{
  "n_layer": 19,
  "d_model": 256,
  "n_experts": 64,
  "experts_per_token": 8,
  "d_expert": 32,
  "d_shared_expert": 0,
  "activation": "swiglu",
  "moe_layers": [1, 2, 3, 4, 5, 6, 7, 8, 9, 10, 11, 12, 13, 14, 15, 16, 17, 18],
  "router_score": "softmax",
  "normalize_top_k": false,
  "routed_scale": 3.61,
  "balance_loss": 0.00074,
  "balance_bias": true,
  "router_noise": 0.1,
  "router_logit_norm": 1.0,
  "init_std_router": 0.028,
  "lr_router": 0.00153,
  "n_head": 2,
  "n_kv_head": 1,
  "head_dim": 128,
  "vocab_size": 32768,
  "norm": "rmsnorm",
  "norm_place": "pre",
  "norm_eps": 1e-05,
  "positions": "rope",
  "rope_base": 1000000.0,
  "rope_fraction": 1.0,
  "qk_norm": true,
  "attn_scale": 0.0884,
  "tie_embeddings": false,
  "parallel_block": false,
  "init": "uniform",
  "init_std_qkv": 0.0312,
  "init_std_o": 0.00505,
  "init_std_up": 0.0312,
  "init_std_down": 0.00505,
  "optimizer": "adamw",
  "lr": 0.00194,
  "lr_mult_o": 0.971,
  "beta1": 0.9,
  "beta2": 0.99,
  "lr_head": 0.00621,
  "warmup_steps": 522,
  "schedule": "wsd",
  "decay_fraction": 0.79,
  "decay_shape": "linear",
  "final_lr_fraction": 0.0,
  "batch_tokens": 32768,
  "seq_len": 768,
  "doc_mask": true,
  "train_tokens": 314900000,
  "steps": 9610,
  "dataset": "wikipedia_en"
}
Below are experts of layer 12 (counted from 0) of a mixture-of-experts language model. Rows are named router (the router's row for the expert), gate (a neuron's input weights, with its number), up (a neuron's input weights, with its number) and show model dimensions 0-255. Each number is 128 + 32 x the weight over its row's rms, rounded and kept within 0 to 255. Numbers have three digits each.
After each expert's rows: a language model's description of what the expert responds to. This comes from a sample of Wikipedia text that the model never trained on.

# expert 33
router:116143153146122201196146077093073124099133139161137165107134109127154117143125207101114140094172118128068128094111088142173102084124123198112131125100115108110119123126113131130111128080077129113182151167119055137176162189121123141092128111117142116099155082173152154135157080110111087172151187128115089115151108127175156169171120095146193129131128132116169095123154124087141112162098108113143102139125154162121111113060090114084204091144099105143051109088152124162089120189172155115116126064171196174151160161153177102157121141069164079090121164125144107106194090151106153105128106094118146162138125205149136151082136144082187141153141161104181148110097099148115137106091091137123046100151122107104167138140130149162148147086085117127124084182191073162126064127130130
gate0:211105123075088128136083140112196137223136198152100103122077118093107115115083139089159089105094189207128113095094105203109190107113138128111111155135164136121149179177169106158104135137196106129155098102200112142116149103121186138100124078171112140136176192150132132149169106181128126183124130165190100150103133117113191096161121142149134131142121127175111141124100126187117125124098118100185125131107141102108071142128154131165100112134138127173170118140136128114160168097160121142123143130136179139140139158145124093175094086123151163146129060152113108085168125134118131097092143141206150113191089169102136132129149105047216122164149095117126110178089123209134133126139162111158127165165068122134158119156142120054161138148088142139152131128156146072150095119158140
up0:121149136167185147113156154174089096062104139109107126156153094090143148143143081162077106195185144112093151124147165069156152125133142149144190055151106098151117085115121160075140129150098171128070168146075161123081089077096078099132129191082128118114131132097114127140120157124159142078125117140108167124119068155160120163090151113124082140106166121099120150104101170070175165151136150131106089178169150111148149122095132084125142111135064077096064107091096131063091069153135081114152110153087105116100150099120100128107156096193115079130151169143093132138101133091139124229167152129153164175105099095213129080134139156144118128081148135121125123077167113109129115151164073154144145132157119145117126148175073095195192152095187139080156181111135125123096134139121097
Description: Parenthetical numbers, scores. Opening parentheses and digits inside brackets or score tables, like "(born", "(6–4 A-10)", penalty scores, percentages and non-Latin characters.

# expert 27
router:117087133159121127171165127114141108135112082152122116072186089148118122127160129187124167109131051101180091170138144105105090146202137161157139113135090105180110167080070100161083130146176151153116110111112146101151084037135130137137129137185080139137143138061088156106134163145093163176149155130098154159115150118162083115177173168074190180150110161161089154139101111137129131120113131106120099102161103075134137167118158165091104132125135149100114149126095107139186147105124118110116168123088158163114096151133139079120133182104047127151101114082135160107096088172130104057115167185061190095097153121083151112137147102161115127064116118094099151126137127077151137150168122099153175116130102074177124193114128215118119138180103060175116074094100155128150149079125119
gate0:104146166082117072092089172186124136109102075114135117152084165127124119143158109143087135123168136146139153112138140124113085186129106124085125106145145141106094149185154146116105108147159087102174075123087163129056136129145087170097133152128127109162095095139169118112123095117092059105126097138109164125180128066061188138116115133138110155116149105103118163113106145110147183159129127121151068107069148146117112161109145130142218092146081097199118130152158197188161112174184172129083133138189097114187173163092081129136147116105145102114212183153115154112111103111091168184159101105143082180114154153150123137131104136073193197087120145146171109109071106157087128152150109105136112114177163116100100104108079159108168141103191110078132101168164080093074128115126134
up0:155140097131121206112118136112143141135139154091113143164115167081110168141092151109135115156090171092068118131118117155120120140109111089124168138101096176128201088131154132136111103097128111165132167118208129106144147148148141109176144048078182128121122123182115111162131129116183151123111102100115095095113125153130142136141097110140156107111090142161107097108138139163119059084136123187069190178127159099214138107120101167171097114112088119143144101115146051108029123140085160174146076144128132099143110069190119129101113125160103121099064117118144091136171168106170119111073132129100145077149086118138110172122150103109093128211078125145084140224175161138139151128131177160156076184105124120082184126173132037159115164119094200129132139097128149147130133136120145
Description: Title nouns in works. Content nouns inside book, report or film titles and quotations, such as book, law, Study, Report, Literature, often before closing quotes.

# expert 41
router:126164107112193161101124190110127117118142149121154102150084086149089179110103184144122151169154150086085147152157097152120133128144174163108127087158065221103181110163109131153125117072081115140145139117150137157150104159105071099127094139090153118133135119149174126162160145147098148130123161075169172088081161163111181135135171138077102054196188142094142168090129139155135190149135123151123120080161145092143119161163091096163104097079130136108095093112152142120169119194145114105094106178170146123123101175150140085169067102121115123146096114170109119145133168127076184116129126136130125176080153116159172169122158174087174167118091128143130145126112149156152099078160188181165101143112150158069157108153056174151160160125150163060116088152140158049147147173158113
gate0:142072136092124086097117130166153080114083143130117123110189130172119133109122104122135100121183125150144149136161172133101154122115139156054125054171163111141122147171162159125085128115130137095051107091080147175170137092090180075106114130111096187129144113172124196133116088115102138111179107160115119126122083077126095122155115137142064128163162096124121180140121147107106145140135128102154172124138171103076141149160160123164110145128163130165171149096119102141116103113196114089122175165174139148158190125048153084116107188136157126114148132170064148133080088151169087183091083126129109128115108138121138115160107129154157191038214110044093120107140143151122078115104140117134139168083180148108051163133115155134143112141201152086108129156147157095123117041119102
up0:124132100194135073095088151164114121064183139114127136086142115101064168114138197157137172118190139116134112104113114095145175158157120119132072140166145113124132142157172111134193093147096135154098137079146192129181100125076130110119124133088068211198124133135163125107156145097141161145093187092111095130109109133152111150160112118084106094144168168112092146102140117155150086199178132160086087180185129157118165109099132178079063168161134124115116119110130201178193070158141119119162134149121141093163086082098148158087093070153157119137112093140126133164122091100149060072152156144047176101116146072177135187142150083138147164132121143171109099113155156155131144097113150123130151088160142044113131160168119133158120154138090100132136146126071109108139131103128134
Description: Date separators in infoboxes. Spaces, commas, pipes and month names introducing dates in infoboxes and tables, such as on, In, March, 15 July 1991, (aged.

# expert 30
router:111163179127138125122088120136103175122127176085109107172151105144123202135133095135109071143122177090146156155152088144114138118156099052113104146148088218121127142186157073175118098095136129094141142136159160184079108129137083159168127119075189108101077092157175114137119098134118186119124153190090093171104108116089128126159130068196137090133115130101101094101080154153122086142151099076126186162139130123168157165130138101123096159127190120120159111131119108088043109108156156092101124159169099119100153113186108133162160109158138143110115121150101137061149093159124062169094095113155080151166129113089119120075141096060126133187150108168151126100098163116155179135084135154175080131080124094139090196200122142143152128172150140104108136179148157084100085138090109
gate0:099114112193064093163169152125080175101059078135166131101111134170134181086063056189170129114119122118114146164097043105122088115167141108166105155118081147116170118127155118140128150153108077108121121138134068111135119121131120199090190173171130160175081121090123067125171189098143172124124087094103145101150073162135110160121175060137159100133125148114104207220133140109138104121141097158115150169150142098183164126057202117118132164105160109080118103158153184132137137131119075111149135146115136125109131109134083172149082109176137079167102067156111124147092085140093119137170131152189169158104172097139145183140063130182102133136146149169119115163104121169138182078146123132123103108127154135088096101093104141128109140142164074123112137121128115140113135115132134
up0:081191092109171140162139118142187139156155082118107141145193102122143131141145212127164127110106101182111120098148143106132106145113095159106110091113077138145106105061120105129111087133141097168195099146138165115105122076107045120106130145143107150102129161123147146077176205197108112181153171129133097109110165111113092091075113124137147144069159171204122072121178116131127130091128179135158044152131110186151130184173116158124131100157088109116129111180133110169173124202140131160189114141138098141151071111091196127106106079089117149104164085126124159115100126043131103138156130172081141155124156163119093131106130151186102101121136117155127135122107120119103144077126141182120115124127081065192154093139081095085131126195099181137197121108142130148149141121131161
Description: Table row breaks, cells. Line breaks ending table rows and cell separators in numeric tables, especially election results, plus digits and markdown rule lines.

# expert 26
router:153138125140144145154162203170107128147093093131085100108088148197062131106109173166115155120085080137091160087100173140098185084129101122069106064143129211166094107172125179097054139164120159084150167184125095136087141116141099151096141152108155096120144131154133173180147101147096139083164082154157087119163108049152167054161082141142090169134080103134118130144117171093125107148131133113156158096122120159171104161136131066086174131124141123128143129071148143133057071152166199145127120141176082137134133168143185071147076134117171130124143149121137117137121092100071180154191123149087084175182067124131124158116158132136168170144160125114136142113111108182152098126159149106124111100119112111120137122183131150122156157134181111135130094158111107089082175108126070
gate0:120132112148142161131191102111172132080145102168142070101137166133190134109177156113099133096080150166160102164140130106076106074126086105156136118078137097152160100120164079106161133156096112156142117089088130113118095159084104135102069200099118149145181093115117110116093119095031114114126105112168133170132157072124173048134164101130127101140133100091101110142157128174126154153176160088064157103067173139154129127092122145093162208127187117085133080141080105132157178148070107178106150105113103138125142107083120049136083146128084187136117142117186132097144104086121124088132155192074115152051126133125124104123129148165131063070122106142099132147156117117126106100140139106113172160092060140144140084080114111094113120145178112130092185168096114138137081102177127
up0:138129146121121099160076122145094113190109151135108171100149122136063176127069098136127141143158153065099166118132116127165144156129180127080121132176131130116086156130069170146128174174155130138099119166167150136128131114172188095186145101178182123121097173098127162118191121108195150137146121177096083070124091200144080211151110132129082134131115141157188146112143129102105070134106113173179080133176072130126066134144118132179104058119143088188090169101155186105113099077195121102160156149130136172114159133184109142119141120159155087169141158148104117179133164124181159123136099105169109082175112134128154097179118128105105192161121122155114189128147153115097174201142106151132160101155154130083156114174153129164120138163077147109157075112133144093102164137126096
Description: Taxonomy and table cells. Closing pieces of years and species epithets in taxonomic citations, plus table cells such as player positions, vote totals and dates.

# expert 3
router:153134120113110135069122137137104108083084145153134104163112135105160084114090091138124191059111131136170070120099141108155160094083125126125162162116120035152062157131167174112113159231102100142143100150107101173135128093159173090136163151143085137094115111149083121129180113107116115078081079161143093101148061130152125111118100164157142136061143131111143098168118121137116023126115134117068089144176155134118126163119118136162171093177128067109145129082113119113098200138139188158121106096106178117061147105128163099097188111113146150134156168083101117118145054056156099115112147113146151079106094153106125168128159110107111105140141115157121176093147127142090153126082147154112198092145056115128169094138140064108150112085104088085157159166127164107084100147132141
gate0:096113100068135148117140120154128129053123157164122128110172091097130101103095059169090154110131131128116124158162149138159059129138145138130093097135173129097127131100102114090114110155135079180085146165114137148135110109133105118088127121124116150104072112090140095110134126139122086129123164155101055082162158065087100202123146110119176147119138143127122129150116093178139103171145079116151056135179121127128095136042201126139127119162112182159098137118086146118165200075127089105152181159086146112138040151162125061071200135109150147130132122051166089098145105041080063119173094135094110134174115131115149129123088081081132201072150131150085149148167162111162128136122139132140166089180097101151115047152128120131120085113125170143145137145071125121114127160131143
up0:108156160147124157135185143132173139079159088140113062146110086134146115056151114096114158118071092120160062153108115173106080094137162144193130139119154132162094137131127166152039112118114118173108130145138131194143114193158101106131098118107098136155122128187139114143105151151159114164117186157115109094147145067107091110055108175201161149144163137164125095148117103150128114147104117124122123180161085135094128120122131152143143112147117089113047130101119076141106148115113189136103133131104173083113048102144141117179144115038098157130164146092176075152122103110122097107145118158123129169149119081193192147177132125119150142136123144149073109151106242141142064108102121147083130144135129082154153081185101133120115061108144119111121063134114109128213138111154149
Description: Clause-level function words. Sentence-final periods, articles, and verbs like are, is, using, allows in expository prose, e.g. "one of the", "due to the".

# expert 36
router:050107106159126114076114112115138128192162135107104068154130149142140093130149144117146092137128110094123115163128135174103124135113129172144154074109190255096143110143120121189131095094073134074128128138155120181138165151128078153113083124145143182147115056162120156116166091176098117134153142057143094123141152108139152127185081078114110089141115093124139082118105136157096192092119111123155181124119168064094142094156095103170150148092125125170093154083182133158102137125115108184145162127147099150126110147127144092149171089066145129139150153159126078120140182181098151087072188110128109158122102181208171110098167146127095173144137142088169076137116112094161074156096113118147051091107129131162103107108127181158100151121094156137112098163083114062133140136150122
gate0:148112097190082119116063119119079127102142147156081111141104137118117148129107099144133142102099098107046151154096092097109174131097145170112119140131129095127150178070151149120152150200114081142185126183116103065115089116074099081096135141122108109126154124157091121129161120141134085108161120188101125128174092141167130130155136154164089161119222139134140102117137116096126091144103133114104150126128142194113141121194107123110176142144130188128172177155066137067133076085099145114156159114179126163113160142126137101157071118102173038135134087082207129204131089132110141063114138078125141121117135088130133089133128139140154105110115142149111097123125162120149072147053121123115141134117069103059179111128113166081113125122094098123114162146146122128006100137124208
up0:109138164092134127157137147091170139130098138091208118143114122110097123132151130131143113119193148172222078151156176172163026137133143119103126089123118126106098095128107097078081160114163138113083132065161141213117130114134156140181157096124119164181110142090129131104119152144121162146099099084121148141076132109047102132084091079103177136124099162124117186167103158160132164169120134104130107109126142092149087146087126179135098113107129125112076062121145171204111162153163085143130110146094148094099080113080083177097160106175081157123147134197056134064125178112126078168185119145162145133119096167126111146132090131107094128159154102145132137168116078127086196149165128129154140117165171140143119125132132107173153112124130184142113142102124177145205087154137069
Description: Scores and stats separators. Dashes and separators in sports scores and stat tables, such as tennis set scores 7–5, 4–6, match results, and squad positions DF.

# expert 37
router:154158159139103161095144140106160129146090194164119148160068121066159114090107080103157097100100099164183103126076106187096127121077105104098106136118111070104125154141102153116133148133101063091098060159163111224113047113101182131139182105124171140136164070104162132117181133100130141133115129171079091107097075115161156096093094143166117161092184153099111115127110112163118043166136144137180099145122116150104140151106101131120183119136105117115142135044078132104109155088164212136160135101116145136055133122077176129152191104073161157127139115125106099114151077098136137148151146105160145134131109135135115106161149093117159101131173155117170062036142155117137111141104138161158154126168127104123164106120114107147108122089083085095145185103090188098108128092148119
gate0:130143133106150100131128131104168151036102137139152138107168219145143166097102133131181137107119121144120154133161142145161129147126135105111137076159200191082095117154096138110139098087139182169178121123144167080161097067083112196118112136157190158132139110115124078145090098113139108106117126116092124172238101091071129135103161047132065098107138063149096151082161145130144189133159080115119132148085101060104111143094162108157071086112153119136143122114159138117156141149149120142166110140130139130172122093149165131126111163110202144129138148171123138199146108131110111133130100174117116122105163100113141106136115179175195154084181130103149068128181127074104199154133089095105111081132196173105131163082153147082101160145159159126123159094151082162130164120138118
up0:168104133114100137132095165148079081210129117063060106146114067140042134126149146140061113154122147118120103156153139105126115113145157172150148171067089142179143125116126131175121128158130116110070183109150104122134166216152135077189093128129089049104091154131107168125123126111144148140135107119127185121090193158123117114174124160103164151159127103097111122204112127128121147153127152123148114106185125135189134124178081111087148181176149101117119126151132125146118107124152113124074165152147090160109207146148063112117132088107080112154143078109119114046103164193127128140148163115130138150122082160175074127100091126142110121173086135149106158134067127195153080112070187151119121132142061128147109114177097114218170128146134121140099070138139142132102130148133164
Description: Copulas and prepositions. Linking verbs and function words in explanatory prose, such as is, are, can be, than, very, in, plus row-starting pipes in tables.

# expert 61
router:120149143185111143135122095128135157103124146164129173125092085167166106154178091169113051060098138125212110141094149163115130131151115114102139166093111072119107148076131148108055142141149090121172090103098159179110104120168141103154199134096130176154169140120101140101127141063087161132151112144133107122111093153154127093097106167151113127074112163143182110068077117139101079138127134115162162096090118139102111134152097142077145138156098160086135165081085114111175137090147167114137163152105159180140090124103101173134195120083103122160155106108126131145162086147164132129075145089096154135180157135155117069178119130145165087127162109069117114104131144109098094156144177073104202071116126115160133185093200076108098134156104097059140151124055212168084113094126114
gate0:068091079155155143072101189128183209144114100106099114149178104139153091168115137143151083160152072133086118093160165136169140193111112083122157142167138126108143178127199141104173155143088146121090166116091144199129147124065188128123153128061171190106128101137093128130109192189103118186159155168174139109102112096099179111156136136126059113120114132123142143133167116138135176092119077089153170163118159150083096094107072141143171120187100112099159119130126122150137132114141157062138092164119083101198128100138094130171109161131144122111120153129111061162150145131182121143092122065067161150102116159146110136131144094061109090098168113126134105135164147102070131100116120090114117168179188094110047130145156081103129135151121124117163098109094165134100147170111130
up0:092131139138104159106146109106097174160109067123098114158128095232103100048103119132145133135134078134125114093133141158162163227166134089155125136146085151172097173142142110133140104133144202136095167159112150120125102112100137113129105166109079128088059204174103099154098067130099122141182116132144121115119085176081126113134201137154154152125150159120129117255110125077169115082151098130133145145129170155100125143161095110114154115143118163113112182132148067110158130078089115118102131179111119108155158117119089106092153181121096115110095138150207109170141133212128130150179116160157161141099099149133184166108136102166107121066169164101106095136114191076119144147136116108108121137175141167148082143075117106124118117156134108099128048141121180139113159129133073
Description: Narrative clause connectors. Pronoun-verb pairs and conjunctions in reported narrative and quotes, such as he was, it was a, but, would be, had.

# expert 7
router:081142077131120060120074087146115038216162154120107133183145120145152111159071107125152173168125096121135108160152153071167140094173156114097108144094129063180165092117136097125140098147097146146144161137110134074099154078156107082110143142098187087206141112115162104171130138139112116131138144141143127122111159127178106093085170119110129138159158140152132087147121119102121056116132137136139144084170152168169120212178094081185103129110073135121172057106091133115161176127122155111161136089183087064131168113116120098105121151172167096137140144124179119093089104120118186123107168138140134130053140169099101147076106153080095129072131107119125150084166146149138107131101150162175050098106146119135190181170128096104117148167166090081171118142099132127106155094148114
gate0:065128110158121118138086135130188066116145092138163150045155143102098120119092146171139144092107106154126108142143166186085116136106137075136166138112102123143074120088122166087120133063078086119186117099146140142117098129118041198095175201167092130157120096149143068109156165121189188148176137184106116099076096115109094101088113154114142104120086135197128101083163125128068120132148138193068073174091186112143082147167147122188168134174101118102141122103103122156165149092151105117161153103102104125096051128145166159072132138091077091099148149101052093164124118065108106160105143144085133117142120143110148149108108130149116088100159125132100118173076107084129122100144109102098128088131119081160126110135112121084166090131121129093141126061144116158123103104090082
up0:167139170091144116149176156163087164137139091122157112194142083121136125155190114107134099116162130107166109073104075099160179164133113163147119158166135135105160168152116131182086098160194154128047079111139084127148140150108187088196081041090178117117130166125084189136093134134076085104105135089117119156185155140129126128165130098155125144090161149083092176141122187125162146121079125086187189117131083087107161094099098131088104113096184141141089107181158116123099095157141130152071088133165127152132162132095131139171161127165172200133110090102212114107128105171165104124131138103090103102123124100129113114162182124114117165103099128125113130130184200146145147167104162126155134186134152142072116123090137128156079164109104087128149180195143162100120126124163126
Description: Numbers and sentence ends. Digits and numbers in dates, scores, citations and page ranges, plus word-final pieces carrying a period, like 474, 1945, ation.

# expert 48
router:156059156078100192150106126105114073095144103130168211128157116161167125159076140170122208153149104153113103181130121081146091062099117149118149113117099078111125138085108131145087123131180158160131148153144115080134142118139119116138104153126058158118150130147118126130168157110145145202090191154151179078118089114160039122188140128114160107117127083124096095178128097111174094185105114175068091093148117134176120181107086114086125085151141084148096102139120133159148163160108139057131144115157163117162121122150110064089134134091100135161143139140160099079117124077137165092159134172135134090070063138104124096080165113159149101155094085143131120128177147146146184093182157144150093135124081084167152126137042179129097111096132093136083107083155084108131103123120129
gate0:099169178156081111146163149102094137079168087069151173102096117138074150114178148116158104072091110152085099156153086174063113195157119162113141124151142142057124149172192030094122132090105112196127160128137123164079081148102120169101172119099110064116140100111158084125143128132184157140161146110104079111185129171049114123127081113163134137156174190126145142095113170148151148071125190147074103180098118135076143149149112123120160111125097153110104125112122174126178100115123113197158137111108167146141150080135098165103140169132153140127131193111143104112136134134109123110113114086111139064182149093103132108125081130110109131119136168156122147119068121073070119088081097102092087107151148130090133125107164143120127077105065122137123149074119115185066085098111112
up0:125199149124057127148153131105085122101149110078152186106107115099118140092119149134141111100089141126084068184132126166094105154146121160108146105154123116063139166153202051107127147112104086159127171149123123171074099122133137126103196092096100097088156143114187078143123108153174180126112148106112121144168117189060102147129099155193126161160149139131143147146148158103132115060100165137073091190090091148100096173141098126112189091151114145098116106112108163126168097140091109187143161110101186161103188091169099146148121151125170142130142185139159143122141111133160126123127121126111132103149142111122119094141068111145088108163153175169120131112040045069089113102090075159104121126173122127101160136120173134125152132123049115183090149072096156161088074086137154
Description: Institutional adjectives, date digits. Adjectives in organization names, such as National, Central, Imperial, Federal, plus year digits inside birth–death date ranges.

# expert 23
router:134043147148104185151127122190160061073097118202152175059148155078060159161139139165145147152146159120114174156181146120127129137120115181094163147146133060098128109076111082076143124201180130089120123161111128058099145097137103105138144118126096124183176163117135117157081184121103135115098112133109155153104148183172173123197147164097108068163145092093101135144199100110183115152165114161070062093148138126130095088133109133112111134083155158124125103150083143126163177105120113140085164106144148184131101123115056108134105110143097108130106164086180123144164146123101118075167149130139175166070063171129130089085117165149148137099112090157101109147165144134100096143140148102111180115119111157127100102116125179134141158151138079150053161111125137138094103098101116
gate0:144087101095143130147113089167132139107122126138154148113161130120136153161099174131154076130115154121177098119149120105164114160070188154086127113118198102079127071127141176053170133135160186103205158127133139108115139139158138092189173086097154109120111143046188171104161127169128170124137129096193144140103152131140146088116164155098098085151132168134122164160150126174105136119134081129180112159145141157144143100122091161084170126074139115174132081066183114069148112091155132121101159146124151137158121191109084113128124092135097068173139112118110129149171145123074103137190174141130167138108136073213128173131175160135144110209120098152139093142161158152064150107117176087118105095123075108139124092111125157149158163110146087110107126157101162037108093042131133
up0:125120116144142159064149101110169115102148088071131125177123167106196159135109117098170123161097191079159050140071084096125104123087135145141133099085124110109052105132202124125133159073181151084165087162128131129085176132150156087150165135103118098147181114163149142090090124105135089113098149128127141122168127125120170095107127121110082140118140159103110140073107106150109078118147098096080101136111086132174135131144089188103092132154070066047124096150118135093117094109088176077089152124092136100168156148145054140093112115125134153083123163110151087123141139124191129107127179063172070115146169069151059155163126156135083117119079120181114132115143093132084191065095130134118129197149147158145168177047124148157121121101098118141138075126135135116154097113118133
Description: Officeholder and organization nouns. Title and institution nouns after "of" or a party name, such as President, Governor, Committee, Minister of Finance, plus year endings like 021.

# expert 6
router:145100126122061156161112084135088121170159152130159122089127103132116127139105130121107098172155207181126087154102139142098088114153103162121122109162159068082084076128119116121104109205165134101149092194125158173170119175141169099129199156155104128146177195110131162119150107067162117052121150145154107130172157123171101111101097133120130122154150132063119163133142105103097097121119103090092111071153095129146138146152142177147143086117130109133092134178088136113183113078149171133128165121050198122131092052080140153029112089175058178104174109081121133108147130125158100102148138089096102129088161131145144103132074128143125093083087077168090184182116124109076162162072158117141145157118108105121161115113152110084118120111122119095133132112168187132147114162145078
gate0:146092129055163149184105111094118090171136077102157115093096098121064130110144089208111121108135158051120085109081169136150114211110147184118172159145172120150085136103165128160185147108089176119102146087136141136093135104065109097119151118075101106156090174100156155160163096159105085084136133128188112051065177156113184109123159135105109134109135132089066129115135128136133091135166120167176155120109097121101086174094078127138178111157105175149123124081114167125186136143171196127067130135098152130099178133157060135139106173156115132145047127101172157074138134110134097117144096138111170154093126122189087176100117129132134188119091096126119160144138115121144146132093109052126102055138149154093104129138117135055138137117085111139097104124122145116171136106113142
up0:110146121172103128075127160149116134110145131084075108164165124066183147156102142120111151110124085098121123140183123123120154132063128114153137076086146135150178160119180142133135154126153103123129115189104137163092111131115191148097137139188153119072148086127119097054114131114133114139103105138158177177146079190141091211152106135127166164053114135174164106149118118135131141173113110160088178114060148068167133153140112118146120128093110111053161153158084076091113179071111091157126177157138121089140066096109100158135077102119116121063112102162089129141086108123124106141126200151178120066121135149088138101170093120100107084111102088101162121111092075120058121064134124160089145203121123142119150092091189148172157131190124131082142101159150084156134117185125110
Description: Prose verb endings, determiners. Narrative prose word endings like -ed, -ing, -ated, -ized, plus determiners and pronouns such as his, the, various, however.

# expert 4
router:175125087123133135163100157076079133128131120130125101118106118130168121107075157096127171100134059168091115100118182129111185133115088121141091161124117179090107081135149151099123113081130156109132172086094141116144132154128094126085118060094123073151105121052175127115128126118142077092192117087184161112152110117060161089144118141160158092108135107096118180105117069088173176163097147160128136140102125129068115155119127156105089101142102138095210141123095083164110123146074079078212067121101075117134093126098169175171128175082101072095111096172146144145124134075129118179099103109144115074154125085101128119130170168167165095094128179126160087086124090085187108112178102179137106139096083168075135099159127108131194153165103132135147119123128098168134191121130160
gate0:131134143106144125157132122148097111103085137156164152115049112111149187124078135174174104077136122130163112099090079141108170120146112084157145115080106123112093096109176141147099133086125162092137176108086116134150108163112123151171109120105165094200144090124154172148203138138139173132103122157189119122150169136105126108172107134096148068127163157132126113160153087150177160138095132167201112175106112081197084114122092105115142094161092144053150096073117105161084163146075105120143129107154129143055100172080135156116130149132113105114102117135088117203100112102115110154145193123145060113129099082098112114122151062143145151130151129138088109134076151146097202085125151120135140126100072126097099047099154138121109129168053094071165038109158136059165144104142143
up0:135145095119120152073086104090160192113171181122125123134159142124095102115139148138138163205153138122093139120203233085167086107125092110093044132131106170165183161113119123140151083150130139167103078142161109113136132080158103173082169097193134124094109162106100086144117121140148085153126133079073143136117114151104166194084152100130106110134045088166127169166105188094129111110114176099124103096167150174111116110037128103162094151144173114112143124189140119128148084151117118111090100162090119115107155102167128085191070118126140165134124145106136157106108137125128129140137137140131165174102122119182097116114159202146155100146133184141087130088098099088179111123123099147154095098143130096130164208141124184128147153086166176158163195104111147176095120137103095
Description: Name-initial capital letters. Single capital letters or onsets beginning a proper name, often after table bars or cast semicolons, such as W, N, K, Sh.

# expert 38
router:126099165147134138176118118151131083099117115141158140124125094092128075166186213106127200086146060124169172135161144099152102186135111144137077141104152104146124141116083134149080147127165162177105089193093083058070188133140171126172061106156122164107124116182116157173124123169163121135118136151141138090188180081104149167157146130152156157137172120103114143113107167098157128143125116136130120140110107131174160114110115102098127124082099166170127098146091059141157121120108176092117160139152096083185163146140130129164140175093130130153102140135189154126155097126163133194085153105114063108148111194141187069159156167119137199074138106117149114144147176142176138138127104164148049138095184132149078188140112154149138102110177122150181149111191104161142116132139067
gate0:114146159101179090135132198175101103098134178176103073102118127076101174149127125111143135101158158082139122149181149135178129098078101125072120143097071149147110101072164091150039177080123118128125177155100138137121162154102151111110090118144166160132161131167136108107147146107128152129084158175076123153114149148152148138160114159133082171143075131120143057098154120069126100138103187138110123088165110180093058163058105091126170161125129107142138175137075052094112098095143153101101136098103115134181161153136106088192127169176125127122124116141134120178148114129131157148106062133127095114112128136066176126146173060129098090125117134158031156149060147159160170153115107160091089161145133141079148140144176133203121093153172130141113123144112178163085157111113132
up0:074091148175100126122150106138190151124128085083091112171101141156161092116119124147104136181094189095056161109106152125096130173119173093187152125135192154138114128150103158083163134169133087143173096125148086148155123109162131123122127153141100060144151121102135092176144093093114099141175121151160133146106107147173121127079125113134182139106168137143083197144133149144134132098164086068171111134100143127104169087193174197125191094154126096122098112106149200110117164124142069121126116158165158106078129081154153142090084101078131157180148199121162105130139136151128066102187154124125163125132115151111057119116082183105183119146125096151168129093202138108102070093171210129150141103140102128119147108132098137050142078125191113112121140135119053104144112157132158
Description: Personal first names. First names and name pieces, often in tables or after "by" and "as", such as John, William, El, Arthur.

# expert 15
router:116128116115106089161130127085175195137135130089128140176124121141101136133159121099100106151100119159145135088157118058086103155061150130146148158111138162185088088095073096144179098129128143105161083162101133116154155132139134065162051147144124137067087144137066139133124136187105155179085147085161149136183156077079159161133152177137156109122172150145103100148170193097088134109144126135124105168109128093146174122146165166148123143091152160150109090154175076079244154163126094077066128169118171083117145165154109144140160103150136102117084119060100105146142159138139160163137165124142133139133095144135141144144145166143087142143136060188159186117123097113168138177184138143166112033081144139104101163120105101133095107106157161097174166119192140153105156116083115
gate0:109145096139111120102155096146183153114144151112146155148078137124116070046130099152130092101139158195104154128132173103106113152139090127155104110162150139134122137151120128101127112097162087117130109162101120143053176131154101088072079059118069076114141179068091124158189143148170161143101129144135132118140113121116094120068108132109167155099114085107163081120119162093167102146115140167136084188089121143125132095126137097192121085113167171139094116154153094139128138132083162080149133138163141119126078137118164077041107135082187116098156150219121147100179107146113124136187159102123165110114110176082123104148104167136167049101075047142113119116059107130122188173135131138177106110150086123117169216108180117143172107146091141151100123070126062137134145112147129
up0:160151142133129173129099088120144141136082125166116129081137143164132088139153175091149173108077136057102159125056126154144127108120152153151097110117116169155055135167178140118105101106093168016016145126159112178143121112145150131081181099179132128103102090152134147073139112160076150045142114121152141154123115146069166174155129113098083110176158133162159143101133088142086151097090085131150134135125097114115124117150143166181111130132093099120126095077108126078072112127102125175086082100135149126066122160163140159152158149130125149080131130081098108185098071156060122186133151118137122158194121163179074107142138113169160182158127148059151125148129143110124114067149128110120132117167153156118082084087086134064131150117153094117172099159152146100076134160130104
Description: South Asian name syllables. Word-internal syllables of Indian, Arabic and Asian names such as Raj, Kh, ish, hy, plus decimal digits after a point.

# expert 51
router:136158097161147089105147142135120171155157122099129144137093147100138176066083142147135092117131130140082101113122153165100177104144107077111154137125119203123147119159169118138101101141122127132145157105129156127150122197078144083090130081098111064096082124079191046105153052099125081134146119168105127116134108151134146117068085119143095120106106123061117186119153120053143147160141143140117166202102173135105146134110125128096092093175104098100131122103151061167091087157110118066192108151190121106109125143143149165096092125087207137118125126185103165149104114090161105130085071115140086159153145058075142137140139112141112052154097142121150076126124121131160141089159160161125083139164149157076130103160198073144195142133136125079099086113086067130130157128156183
gate0:071093145135111132157075158102128069125138105188141139096161097124128127176191100139132138080159123107131097126124037136137157057121159125169149115035081102084070139141101142133099117093108112128100117089136186113112124101144148152095144123152088080100109125165118103149143110111161124142165128174099077168146129123162131083179172085126182147136153083106100091130141091091158101086170101158142090071101153189139179148107125153066183073102130099114164167139074147142129137091160098105158088114125145138084166150097083089097139088128093135146088183129114116097142062110100173127129123178142094139090112112152095100082138089107146122107153141122020123083133167110155125101087196097106108067096078116171119112158167136101108123104066156087119150176119164086087143142148125
up0:138166105124150124120166101178110229124159154097081098140071127156114112080082161121092098185117181150126227122178194133128130139156046126084122105218150235184192132100160116145134129156163094151080111144172129149105144113134127151111078154140151153152144108132106139105170130182087118107046110113135151117116123141103090136085119180134123121130134132179109117107151213156110138181163134083127119158159137082134097104151127086141156180119138155143054112135214107097106135135114160144073141180127140080133094111173136126161109145126144153126140102118149125125134168136114096128115124102111145098161147113126183139161112160131130152143136125131183163162130103168102117137208069121112129152147160137143151166137086138184128089150191111152131123084154070152173108145085121
Description: Capitalized initial letters. First letter or digit of a word after line breaks or list dashes, such as "- C"ost, "- D"isposition, the 1 of years.